python train.py --experts_per_token=6 --hidden_act="swiglu" --normalize_top_k=true --norm_place="pre" --attn_scale=0.125 --init_std_down=0.0353 --learning_rate=0.00348 --lr_head=0.0142
Below are experts of layer 6 (counted from 0) of a mixture-of-experts language model. Rows are named gate (a neuron's input weights, with its number), up (a neuron's input weights, with its number) and show model dimensions 0-127. Each number is 500 + 50 x the weight over its row's rms, rounded and kept within 0 to 999. Numbers have three digits each.
Before each expert's rows: a language model's description of what the expert responds to; "gets" lists some tokens that make up at least twice as much of what it gets as of all text. This comes from a sample of Wikipedia text that the model never trained on. Tokens count by the router's weight.

# expert 19
What it handles: Mostly the plural or word-internal s (assets, incidents, Orchestra, ecosystems), plus noun endings and words like years, century, order.
gets: "s", "se", "er", "o", "ra", "ers"
gate4:578511510591587538477535482489482440508526450483469496421500462458521494577478528406532463522497588452506487498518505457461534431494456504515419529577514466518441522611461483481577424466413445447478421464487374463505687502538499558486469506501511524505507480497445485520542428518541464456564512513519546482422401452595534544437512506544472553476479465593607537523597585475455508513481
up4:505454479454508524426460587540435477483463498540509354473492534557563589496562522450555472552530455558484478437472462442550545465514459449495502530522689525469609522580512521385626462475531490461514474464549511492516578498526488480496541516431606456508508467511434619555460541582569517466522439490503500430406453505513501561449511567494504558549539505504523548449458506505485531499541
gate5:513538433438578547485515500450533616404412403502522525482476624425584410425507470479447609445446576460512475490506485520414423553565520483505521535512519470560561424434528421442513520424557515496497421528444496556521543518585490531414498516488525535489552512475473495453526587443468484437551441551542504504510507496479533533617517519502510525536441429524462478406540435425530512532539
up5:524411378502510412479464557480442488504539423524577520554406481496513529440536500551364484440475530557476470453465464610521469560523517433494572551535458532479442555469564457427490533561507544466429576517419585526489443405467482542532461515513468451543487523457528514459539585480500465417447394493467537537533455518458541453510550521507473483513498529513439473422475366436447453562565
gate6:457549423560424473544458520560535497530468394527519497500435524571569520493507455573546495540498504433473459489479506458548479531479508409585533500448613515564523509549617502422478605521383550512515447471464482495473548528554526488474451556445454511380478490503466516473483430412525466477544455634491396492535577399477516518543456425539543486525553467596517556517553522428512472538510
up6:546455498483491599544535473462529433466416435576443429474477526603489480497443459391517514439535496531452534514435407450511468546580589500550458481418542528458593519489539493432515518534564429519495508531501523435520431496483410482428464513531487452503486514484546533515623561548519454489469450412539547475583517516488518585526480532350491507465589467455564517529422584497504423437494

# expert 59
What it handles: Newlines ending table rows or list items, plus section-heading equals signs and quotation marks.
gets: "\n", " \"", "==", " ==", "===", " pre"
gate0:369487504388519477516426485481522450457493490471573428488507510502488494414508488500507570498435447469419414555465528462503442503483619559493527507372564431497574566448466488480513589509515463478556477591528527503482535523544522502447520522567410558516528497480379550527480515450497458489463530484518410515596465496546516495570450564479489580459566515571634427503530456548417498547505
up0:401520484511493492434393549556544521421545519495513491518536456503543486479554428544514547477451483516415463490509481520489492490509521585576546559457506399538557555470497561474493551456474402500570461480494501454533506529464423487455534566522514527382523514529584585491446515454414491558440615484525447535479404553527470529519412476531479406443426514612579577424519463501517542571408
gate1:476550555436468473624467380548468487540468494495488417605541400496475443513550489589472487524503496546494536425509504561416499539458541496494470405429453585533575456515496482399472435488524541485450568469558562511596517468490520535477539514485436586447516424457406480530480460488550515530457503561579535543493541487558564489545463520428430579483464484497496373525474569541534499432565
up1:492460454570514467434515588526474568500522500460493578476584512493490497538422474516633435524475432546530515429508505562469467492467506497467500537498506387526388463490553514551464477550489559410514531530415544478512495467445384498442616559492498501454475535463562488489491490478487611563468509327477475503507473526511466627498505498482540460475387493521499556461532498456457618506442
gate2:419380534568546487463501493483444446451479460482485496430493544490512475482467472505561567502532521568442455470508474516452591529454508549384514445474454492489521452546471496514462464457629468465527472599472497540565474482466391462432507482502474492449507540411496537468503457536537503448473509472614433494618485408447460506565587395460490526469497512547625475486500511529559445578629
up2:461542473535543463571535567509474470513475481533467562511578436525535542442450474442507524431496416514517465596547552453470442488527503561496546571459419484461400469405445563520443478445380439559474515476569509403523480526568464518482449461522475568598624484470609506520518532508535532473539507490554465513456459501510499520471495598479631436529455517434491622521549512504506582493432

# expert 7
What it handles: Conjunctions and clause links like and, while, where, but, after, plus commas and periods, and the word-internal h in Petah, Torah, household.
gets: " and", "h", ",", ".", " with", "sh"
gate4:500558465541466391547531402577428495510428464493462521596550501590492558505572411435564592508574472607440501479550516515471595430514557505486520516487531511442477541453451490552543469511501568582533417519511468465443553485462516488537433603477558563557360586501507513519499467494511483483397490548524456439542562479602525547527493454493441583502473487542500501462462542449484567521498
up4:515562578517474508417512516464520560548490546488556569508552480512484534588505548565497503434520465576506388516522533572545464508372589467498552487484566512582491562503533513418426436461572488560380498544591535558519460523498469503357538472572459511518526501441592510471406465401548456520439489520505533491435436534513532464483550527607494468433518559457456496525491568545521440523496
gate5:514385525440498526525523507493468480508468513450470612519457599607412506479474427517550469529434551517463508543510476510492472311458523553563492489458555477455484498470510528522529499430562488482548434455412483539406545466469467492517484510439540503481427525404600440564473409479468513422409427543530484473500489561561548505550452448397478515507481439530564609507509475521480518537559
up5:564529513575518410529443475527469459547508441462467395527575515562557543455549518520464492505556462607505503593456510555424520490539581464452524586458571547441533548461553453501490465498429498540547469487482470492422563500441490530386396431500489486552545595484508480483479606422455495466442434499464427519497466493460540565532527582399498506423557509384458445501578484537466465505454
gate6:528477507526468494458409455553558486608451485488485510498454536444528480461509561539516505467537563513484646539463528361553515396528540520484471505487619547425649486562466549534516526432547502531582435481524481447387585523521481471442517498544584451562515441579479487480548554443475494519513442451541460475543475580495530524459446497534506553528502468593509442467524499510407589477519
up6:571493478418590429560504476562470549450482493465497530490464529406527503443526526544460518558537495498438499572550592537479496534576584532476499526502533447505478477458431565540447558460565482549449528530543539585419431504486587415423534494457613513471391514473457514449557503463508460542537491493484635485437472559509457498481431444515477524594609472445519409478481469510507514376450

# expert 4
What it handles: Commas and conjunctions joining or opening clauses mid-sentence, such as and, that, which, but, when, where, however.
gets: ",", " that", " and", " which", " so", " but"
gate0:428554523484457538425536561587490484511473498566452493440548568422567459514525496582540511421480586514545505464419446462474570513376505524431553539496527491495579517416441491510543499405462472429522552489550545503514549538460486517453399534427550569470528437475605494495513610499497506428467540476420357523489553462496509490523537538469565480397521546531509523454479514447485611492539
up0:531440559577547575461541514552502428400427552490477475478504550501488399550515542460504558551498504449459480591499564563550588445460530523450558521537546454431517543556459381533526566469438497505466549431530560538494536457374542514491465456506398551453522389507558450489462474461469507489466413574509449516465571561520512463453604440447469541520469510560442536480514529506543557487393
gate1:552450491505463543446528517496525489513541474525422548507455404491549402444534481451599544503452475469556501561577426379514524467608519514551497560542531521469475515526529479551470513563504521441546548484394639537513481535604414460425511534491581477515544603452493479579585549424502554558451497519445561557521541458575526502493514512524422484464473432550454523453442512414445493447529
up1:627502504498421472428530502549500444540657515577502537463496494528441474538528528519543578437357462433435487486482457492465406482520520492531537494463492499490445536620503459527422508558549485462480491493413504426517502546528447453525492534433503625600456538450483513499527479450530563518435515465486524560542517461464488551524489473425616580478468470442523501569506463409498532410558
gate2:460527481571497482451576419378446489478507567437518539481545512559518517440494455619454495479451412523518451491479581480544530460538505358441442454556598450428482420451523446522618547550457508505492483458557541457572493503534553478526513512494606500439477372509474507516499501446558454442495516538521382533498504466559546521474507509404513494543513460556427546480554446537443548485451
up2:484512554530546342465494538441476497505451487530440520564424522448470592555444518523507549551546417447489463416459590482542515442551470479474420536408443421483505485513551479492444503581562517466528370488421474417467497531560462538436523521515497578528539498471483580458596471485581524515536445384559505581563525475547462576518513478474463510493393490560443543464517424494481487519478

# expert 37
What it handles: Word pieces inside non-English personal names and place names, especially Slavic and other surnames in tables, such as Šovago-vi-ć, Jazi-ri, Kampal-a.
gets: "a", "i", "ia", "o", "us", "u"
gate3:515449444469557492462595557490519520557579467473517549516491526351524519524472468421491462561568496535471470510471500442504492413494574448501484525569473412432475474551572471384527560480513507523492558573491462482534437492484506559452535529465500548477457556477546511640568532580521591483466496511539509571433495459512439542518446429510644544468535481538480462493467375445378511495508
up3:490486562546416540536489451451546437488497556490538453550481468541595528385534629567497547475519608545568482470487434430521549577535568473508546496487560474506533539520586481535552529455528541511493526563563532535455540483510482521509569527353567478515556538596503505502477473424486459463494517512469525479422534564424512425503519588470494435469521515471440556471392511411491367540506
gate4:485573534485582531581520452494479499498413600382537606452534487458502464637508434492539503537505548492483482531511504467580457537489503547565487509529458565463462505480453599559561406553449426449528493565446520527508463529428480553511494497457484485484470503510443416465482497583490520552516519493630575554398440547434492355479493485488520486509550513451504480519420483569521428417534
up4:624458479473525505490497506635583510574489494513487435447436531497487404466484494527542470477472406504434550572480585445540577527524501569558440502463528473427528579551529558508435523516404443499457577569586473480487557558532557469547470524479534466478494491565496564486497589445546504588394482538411470521491528497460519617378463500510462521507574509468556515502512449472435468436470
gate5:595547483531505473573564540545538520579407429525555517494545596400398510530463464513472417578514434572558511486508471423446535519456583467498497575485513575473487456477384526466481495481437455417519549551501427537423482544437476437452509453528524515494493556465492533527475418492463579462418526476544500425479529470471536516512518546592455521582529594387474533500510545545599546483460
up5:454486592535489494537457556519603441574407501635420541484565498491532558503488586503509493573562625478540530591545510529437518483490476463558524579562570470504490500374544477493480462601480529515492487532439472482484542457485486516530540465542558518455569579534523455557539422467477440444541593518513477434521567490486483482490503497514476514361393506538534483468502466379558521509515

# expert 20
What it handles: Pieces like man, or, win and fin, as in dismantled and Fremantle, plus leading table bars in election result tables.
gets: " |", "man", "or", " or", " Man", " For"
gate0:497481500511494415535519510529552542597473443539540483524601480553553503458611443375522486472495546499509542499465427489539475439506443521481545444526552523523498440465396510512630501532461503584512462461494452497441577524447608578503452452413497495547548480487461616520493547461524506568483579470567464516537572529561454507566530518352473439480478511508444413466398530503548514526529
up0:451464563478427584566532491430456488427602518427392533481460433456415469560538552479513515516428511482489484437526482414524585496405502504502577404490430463513471395526549482562545481466525489477489451515455512537491485517537363511441489522446498467489580508602514428515479480521494520477400463527478521542412462470490488490475499418503490494617454480603490551564507529490620456448513
gate1:493454444522522511577520456496568485479412462546489404524462500523446410541564438468457640438483504485506489637458509521410469504531528519466512540514535519516458520466518477511535580475503379361526544508506552534465493418452489450551473559507579534481479358510527494512542523571534532447448498533448450536545451459523532482458502499506442519501404453467653459572431549482493483504444
up1:472526396461518475501482540555505420514456503451443511467561429560490570469621506448523510529432481507521524516542488468487452461558497495484492532461429408447445444498466518598495564520420466568581445551500491518408507447491548586518476531574469442392385471432420552458564444394549537460534480557470442479482509556554598616489427556442540555504460535466471512526546489464535499488535
gate2:570504450486429461498469499425350456542483513481427483476447482477478461417503382484593457496491507532338464467481464508522486490421571520557573574506469524502499436557573521482507538450531436424526518465459537533526553492588527495453511586455505500440469482493566510516614572537512475592475436568407491509539400480504501485514523527514522537584469476491471504588505471510391466577477
up2:504468536524452480508512499491532549471460561406495507498564418500524533500481501517596424549468551490592502489520475470430412440602440517488448410495452545497498433530516414573559446454468448543510530498459476411490555547413424468516537495528487468540538451517579470472559548431316553433551519445625554495394470518480486527468481492418532464541536549506478499500440511465583518532564

# expert 17
What it handles: Consonant clusters and syllables inside names and longer words, often Spanish or Latin-looking ones, such as Andros-co-ggin, Vas-co, dyna-st-y.
gets: "st", "co", "o", "e", "th", "a"
gate0:566550527454568502518540500466492450516380489539513552521433463497477458494530525460452532548533510538426456411448454570504496551516509544510517528520602484545504432481546562429523528500507419526592510486431528502510544404488637527554470596453441540442447492484439514550537543499569549551455474525633469489462458574583533502474442445433441545472518531509527491562623584479458490482386
up0:482451588440565564449523463507545525524517493475413439433502497501487493417516536449555593379511476414460495493441489408583492571459479501533570410606404514520523518603475477446527567511476471466457437496499403557534447481523522509468495486522554538480464449523485503509461453440506533414479514513409631468471558509568611487575471478496447446406452536496562466506480484488533472559433
gate1:431488479472437557547520449553456412503478459576543530510525420424443511583577522580478472561433482499545509506551535502509533444573575416467497656525548509527520459461548570483525481422524481508437522507456479437455467429476502478524556627517462544485441556575438341557397444503572455530463471481471449504508539547442483547536515467484437503489535499502410456470565477471500552527458
up1:521488533450474539523527433510443451460476446563445420459522529530455523521539554561500454516533455447527485488428520407577538521538536444501526525558528491489503555497462522403404482514498507552401461490494532457506694433548485498498409566522516638527523482582439422546501464449411462586528640494489482446507534463491525420555476465516480562446508472580480518536502566477464551543516
gate2:508519608548541469563489448441410546501464473466525556465512493498419385565527446471645538516512533420513449548517542385473461468494483522512540506536426416492630550454541538535501460575513553441568446547452505573478588582501427545387491488502471484533525481581420550529586478495520506415543435480495497500504457494541502455534482511528559439553528501430475554537500566523447499496426
up2:497570484485499483551440553575511516473589496498469524396489446499527486563505413597489528521538487486444471440556484504517507531438575468412491521570524477528611546595399596489459495485465538541597558470531458521484508538540511397563547447542415472492505485564502495486456511649515509632421556477509513485561454536494435482490430446498500512534483485577556540446556405542493552494435

# expert 32
What it handles: Inner syllables like el, us, ov, gen, as in Philadelphia, Massachusetts, dioxygenase, plus closing table bars after row values.
gets: " |", "el", "is", "us", "ic", "id"
gate0:572487413417431446510511467528502487521508505493449431550557501573448413525599399400540507425433492483444464517475475584472466547513571497490422569492543460493465510478484518418517497530503564471547530448481503596442529358470513544600528580443480585457412535471448514510557476545490509442480471524507441546523511472607466550598499548471500529574480480445513462447575449501419541467453
up0:404395542581382531499478477487497494480484580514378455485469495457601528527451482517509454526437506461586499507589528396462508517479512530490478580491614460543451420511463535414520487459465479456590556442540498471595439463493561525573459483544462512435428508496493533519512515498471487499579630494494486508443591488515428443473438431508512493427423547500526508529491549511542599457442
gate1:530442391532495508379570421394430524571464429441541461461529499518551570519538420496555497410477413543532514487531532522410568567423473498465470469437536566564402543501453560553565492481489574501539466507551580404523511566451601558583482472440493532519465528456400524467530514481498518549495480450496416557555449480427472534535527493472489506506447440528425498515465540487465577483475
up1:521424499522526442415491538413418411506580500474569459538482513557438462625529563537549529483460467643526538555457486455516479559456420567416543416529497499529455547561555513470532514567501559490444519468568599460473522550454513591474417547515474452491447533483561559531545444472496555446460477495434471510528513496490554548524606529383486520532566481454481480532488536600463551547495
gate2:383515484459505458532455507474436539538475434507505489582487508523504474475563393516464596414503483490522492505526553575499462475499587492474560482602480536548390497498602571484647576494525510469446530386517463501581576561515462570494435488469509475522427496540449525529522552466475553429437543532415557495517447457512483509451457403390435598462519458519511461519484437505558489477479
up2:502507434462452391487469560502483490525459440503464520442535527558442480514557519545400520418468557594506462540448525484450560550552500473514506580517409563562401554476440555401471542452613439529539506538616554489512511535458567429446492518454531556592538526539487479509586592444511518592472565574516508538515440526461476437470510424581458481484456423475548482511524464430564483523469

# expert 0
What it handles: Pipe separators between cells in Wikipedia tables, plus semicolons, closing parentheses and dashes in lists of numbers and results.
gets: " |", ";", ")", ":", ");", " –"
gate3:441507567469584468487601531521535541494463427554443552579506457477455515492500509431510352549422446473512470509500469439576520444531577549470544552471556519457575517518522428541499514488495544555489486409468506450413503559403409471483529426481563515499543516472430581561445576481496454499505460569438505544409552472563543491475530458496460468439461497510439446523388489467412395443465
up3:576401515484536536473482539481483506488477465576488502510461530505579576494480491527487478549474530518434507563550437535499605506529567597548577532541517405606550516600464575404507593495554503469428542570470572481411437525474479513543313452496531552539557498580427563491429548460490510569487499498478447494495542535496530446431491469513479538435528556565511578514465518441546494510480
gate4:498515517478532422390569547505515592346432454548460423574491471490483502442632485579516459509495534476474433489518499449584456500479420479512517503467499534518518439506491579472538591421484479525471512493469542510510493631460440565553406449504530507583476478553484573461458581486509479445519578536529485559470482560558479466477519357518507514494465510598515428418427523510509531520506
up4:588433526424417424429447602538441530503459443600476404443483458595456512456559542541536439598469551498465502478497446516611487510413469460595441545512491483473486507586566588494524516469520426605430488536453589498473513550475518591550544467438523602556527516573495569541515532527514466522546449477498534559462467534536477479445459428556493516516565525553523513510505504504513535550563
gate5:521572520492514520506484480594495501450487530492440512459490547438448490429544495509553493479518521508539459483482372417528620401574554548580524519539462503497524475467499558529534543450463438451599518468457531430470457515440427569571480476448497511485519524544568558567512452547540501553471478698545458512427393411558518448485476445490494550441496439475524453437583468449459544545499
up5:544466476479458509490413464564531505446542596378425453485567575507536512479488489529475629468456515494511608522472459519507420500503595446490480499520464456472533532483489514537499492568531488429584547440535568495574504557500504466544479495445449550433416500419632495579572417542457483509438524543514486473504581462442453511527495588473486592498508497495584471420446475397397532517492

# expert 11
What it handles: Prepositions and conjunctions that follow a verb or comma and open a phrase, such as with, and, by, through.
gets: " with", " and", " by", " of", " at", " to"
gate0:594522453556398509600427502482510447483449542490491508577497514549522547557544471523483509605529470518477564515468558524494435504535576473479413568445519379499402520551535582463485548452496523474395445465512445517485551476551437544476422538577531559396455465521535400523561494443550568556485494550490525520533548501512531520457487463469402532571568523507540563549510454472508387461589
up0:565406580450502440467531554555466510551494450501569592436514482492478482425578489551519423495413526481437528430484548431526453543458472523468562441496493550483535500459523550566569466547518488512538421486542513465592512530467531500480455439502497567549565516445475584453510477610443544484513468443537490500457478561523451484519440636450555445412418487501469454452620462480603593553470
gate1:402501595489405508446453483575510493419502493482566490480546462529608506514545484499460491487544478465473436459430525582514434517478529475491455405521523438450363512464583439465511529538457591431484515435504485553555530470494430574448448524475582502484463496485378564554586458453470535523508538469480525496566630557564453616542575495504558444520458485551464486448477449475487485454489
up1:552478565472534578537563523458542533420560663497478439586548480537405536448510539576447562519547617486498539490484541382488422499518498486501471432491499540497550503461541501485634492442484503450512503457492451446520473504421510482524482538516435464520501438600619504475441568502468445561538476561549522438485443500471534393522538515492565467517590523453466448540494524532496608532482
gate2:484510448477459568561547525431484530553464548490545508494496535443519519394532507591563450476546411582596538487561523557517534481471417526517479484469476558515530447470579484573605499582442513438544474499487544448536525488497482520520534498489487398647502408407514526502571637569554533500481519490442435530453510550530455508478419569519553584420538477520501484465456535558398462480479
up2:502524505446480465525513515479478547524554558503546495556519575484570438546457521560562506516463433608597446434488524464504512537481474461431510545465398448454520385550458551613601528539444411506452505523583551457529507496504447464466561523464528570527497460406441542522580562517455517401495605499576382462506480484525458552402481585555550482489463497505455502411556495494473495443508

# expert 46
What it handles: Inner pieces of place and era words such as ge in Los Angeles, ie in medieval, plus Japan, China, married, released, score numbers.
gets: "o", "ed", "u", "ga", " released", "ge"
gate0:433464416525493531455410540524463494532483541548498515540437443529432518554551486496518443575525447531424516540552524434501473383592519421446477528565543535453505502387462483428525461549523538434432541423400459522532485555552477516426460617512560498481465523579398487536513527495438518502400462503474466508465467561470381473460536450516385629491480495527497522429462477487518519479485
up0:495500498624503615532537543488435505455511423528520547588533533501436497598533429588525470576491502551448509521531516428476397517497551483477465495591540545454581460465421464521461409522512576574567518489409472485529488553565377527426507632462502539496478518436411488504497566484496514498485511511440485537507452498492421480493576565551435536425498544510535466503511598472502546490587
gate1:508483418528563474493463541564501483538417432507445538531452466478494440522500460451461547478509387534514473525522504476585482478506561488486501528528598528533555558543513613477620593517548447340418477566455506471477574494466460417394452500472484507517397473423494518492543484506437553593466498528529532590448564468543488500453533474403465517526522466425529470498562452458446535411530
up1:454422467517480518498599522532537553493436433521516468460532514524471526554506508455488527580455563562521477554521520558446543503495517471553445413440510500585460504522526517512504583510504513485591516507526526592545457476564498456529536528468607586487545448482474445540416567593430454463576513466592411460583570574494535529434601465602611474466627541457565507460515562531501510468488
gate2:485537425460470530501556530576540452539511544489499491467497522525474429538508472535502514472570474454513570443538479498465489553497524573485529608559588495546474408493445465506474521444473457494425496552585522472528462506533484587464559484409585586466493421536489593581531509540438506484556573617517393524449407502481504493522522549502505645521547469480543443465486467434371417537583
up2:520477439534429467518516527445550539524397520529550481541509565532425438479475575540501365432472468489463463515455543447543521503483483517591425619492447608423488609481487605531424512525565529552559507515508543540474589495520455521483471562524565405485418559488446503498504502500561452525536435439476551464498576412506458467444425574514507465540536497436579548449537471551522457579492

# expert 43
What it handles: Line breaks ending infobox fields, list items and paragraphs, often after a place or category word such as Quebec, Beijing, Bacillales.
gets: "\n", "e", "p", ")", "le", "---|---|---|---|"
gate0:522600514439530499440601470477486553508521439569444540533469524453446480529528489439492466512488451427473543482535579511481527462482455480521523526534524595370470606578472507410515574570549487537507505498461456500562574467526505509505449528474578494453441572407503492591462514552533518497319532567480495501518446451517562492557547535485502416464428488440465511492435501454381409482536
up0:488483440537553526603470538534570497526535486519452504517510512400547494453502482505541358550469558503571443439497551582502479521524467489445483427435417470451545535433497525632532507579535464577504446532492508523568547524520447547449541414509411510440388572487542511518508494528477508355446609514442562473396530419467559526499472480456503424568470461439473501528497477453514486514511
gate1:513475457553611449519508471482454491610541425615551392458488513441488452543548414430473511446489505456418476478482569500494607447485587553491551488474461544507435446421569408505506538488457546616427450533528465532576479472470479604493571509507526449502441582512547530474495576504484562500516484457497476552544510390466487519552429417545522549519426445533488500577453460470452530504505
up1:453501497495578508425575513514483517563490448461469529449542392439470435420492473560479552465513532633480579529521516484462513512479465529445552507546465502499495453437468497582434520491493528524490458409484440540574544485424496517524511471590603592504528440471544446446482494500472526575613374531462534532550487511447530509562575603517398570461505491574457453507456405448527564437471
gate2:551488528495522436549557548559570579506474470490511490555453438556396493553505468480495441560462504424454598460549499557508529530513519432500569440541607583527529464551461528440561514499443484555498402496550508465533553545564485447433587404524530548408435493479418516425586537471465471417464579497513510559532570558446490453611531462450504526463480443576542447508463519475550593526489
up2:604519402536488559506488456438425500505478404586505556486474447529516478502464504537460660461586485519515564491497563528539598546519552483522579583463506488454510523511603471448477497539534507410487437493475436440475506458482515543406475473517503506511457523567532471477430422501545486450532481479467519564517598424535405524584511517447503509547490538614562411478414475524565455414510

# expert 57
What it handles: Digits of years, days and other numbers, especially in tables and date lists, e.g. 19|93, March 20, 19|31, 2023, coordinates.
gets: " 19", "20", " 18", "–", " 0", " 1"
gate0:501537573515484504449514527578485481574424530530501429545521477510559477502513537531475447450434513457469471544430431482568452500538601472470665510538557499515509545580449541472594599569608483521580481602534438523503623593509463411508490512539523559473498463511433514485447472539564537485494583525546514496538414490431510508470506455404502471487483486484580424428502474460551501507585
up0:496519549550450567505432634506411494518478505584485531528531498525553421472487441546433501415472474531589468477375531437554494522540537440571609531525480517505456504609442536435552622547529549536506504523480435500513484554514505529470488518562586492554466455510511491504452525444543511491500517472489538509531465505516532551576560544405579426424495485456535335470444485553519589499511
gate1:544466479520566480472509399469538504505490505529532495484477371470496405521413518547531480425484510554492517500460425560497459527473413500488462517531448467489466503416454450532522476525439436411604425521440526459490473630542489604609522432422478572587524599424557617533513516488521526518421515471519508512487480512513455527482451391530468571542618443533503516481465526556476544515479
up1:437584468425444487452519495478518447509506520469516508521501477508582445427565469495474503463449531499474436535434508418431451481578528441486592485485549473558482490446572456516457468475556499498448492620498523450486449491441503425478540517523608506508621534411492493408483447560410508501581438466483490568495512521388518526523575453481475484489444498473650381427594455463518501472455
gate2:472535533433556479557474432518485449487468541539531352570488450496486506494412396491454573464547506520483428523493517493475476485500442363479532499467449447443486505536534551487593558514505505517566481583453600495456492489408483455497526588535533542485492443566499485498440386494457487662465524487531477565505491456511550514542418520513565436496462441565488516517443493428557502496639
up2:526514445468465463506500468507547434456484485488543540489483488492530504456544478508527502401554567541527475510422563575480419520486496492456534518420539499497592532469445455601418431557496422587500420568444467527480552514566630571416504486500445473571444502501424513617387638478477514475530426433479576518514491566428439506516393513512500578518525488451435512521491481571470467496524

# expert 47
What it handles: Word-initial or second pieces after a space, hyphen or prefix, such as al-re-ady, s-elected, n-ineteenth, and the in over-the-air.
gets: "s", "re", "p", "e", "le", "c"
gate4:517475491438434592438430436533450541550484513547476614544484357452530475507480555547510490548492602448504521547472536538561506538451532509553493431531481557508551561536519459484397466577511512487492563554545505443578555391513518409494577532440576506473470539427513539572501525545463467507556461449455530549504422481524493517586490459546457569567504556433561416454427501466500398439489
up4:432479468537519503509529420566476479518510513469531480488517523521546555516359564480568568430525533486494523504552484427511485481513517378404491490432523352542540488461432481500452507512476455395409455538565506456407495509465525536521520501542572499448489407539548432489439494486459468492589509521524427548531578491533511453463580508474458508481607502446438524546555483533641431530593
gate5:520464482470536472454482404480481542527493503465561507482453436464567548552416542518509648515476619484485467443451477480475365572525515426464529485472401486488479517534401549459517531505438585415514549423422468486515496468593433510424452501445573523550497464527490576498523531415511558504527635573523504540581503508473529488474539514501462565504482468514429449553533489519596510578552
up5:515538606520410563459503514450525508441524500486487490532556575427456474447560490642470363489508489484475481511511506530506455525497450597505418501562603485425469502478500469533430462528465490559565593493444543532575447488499589507487541462490479465523436538474587481534369500597518475517522451399541478496569469543466584488496554524519522566454515487513485528454564535539465358442517
gate6:541535542586591490435491587424460505516516443497540556528524515477519496516508326439391596467534412609459539508480543509619520454419583546521512520514483444435429511433514565508503447497511489520472431581491447488598425535482533507449492492490463462491489561576465471491429520482476534501477474503469526516579437440519557410571529479468547525547439434513481461495407519479481565554459
up6:484493486499577507441533564526463516460625539473491504510499479522556549472553472517500563467467352554464556506528487497502519521478551480402413488522486517478510463557528519599484498517516499493442309525474483525428475470518533515382502578592523404512605490432533513473475478415417598481506526469475510508469521455565589502485469498440404438518543472529580540536498452408506440527492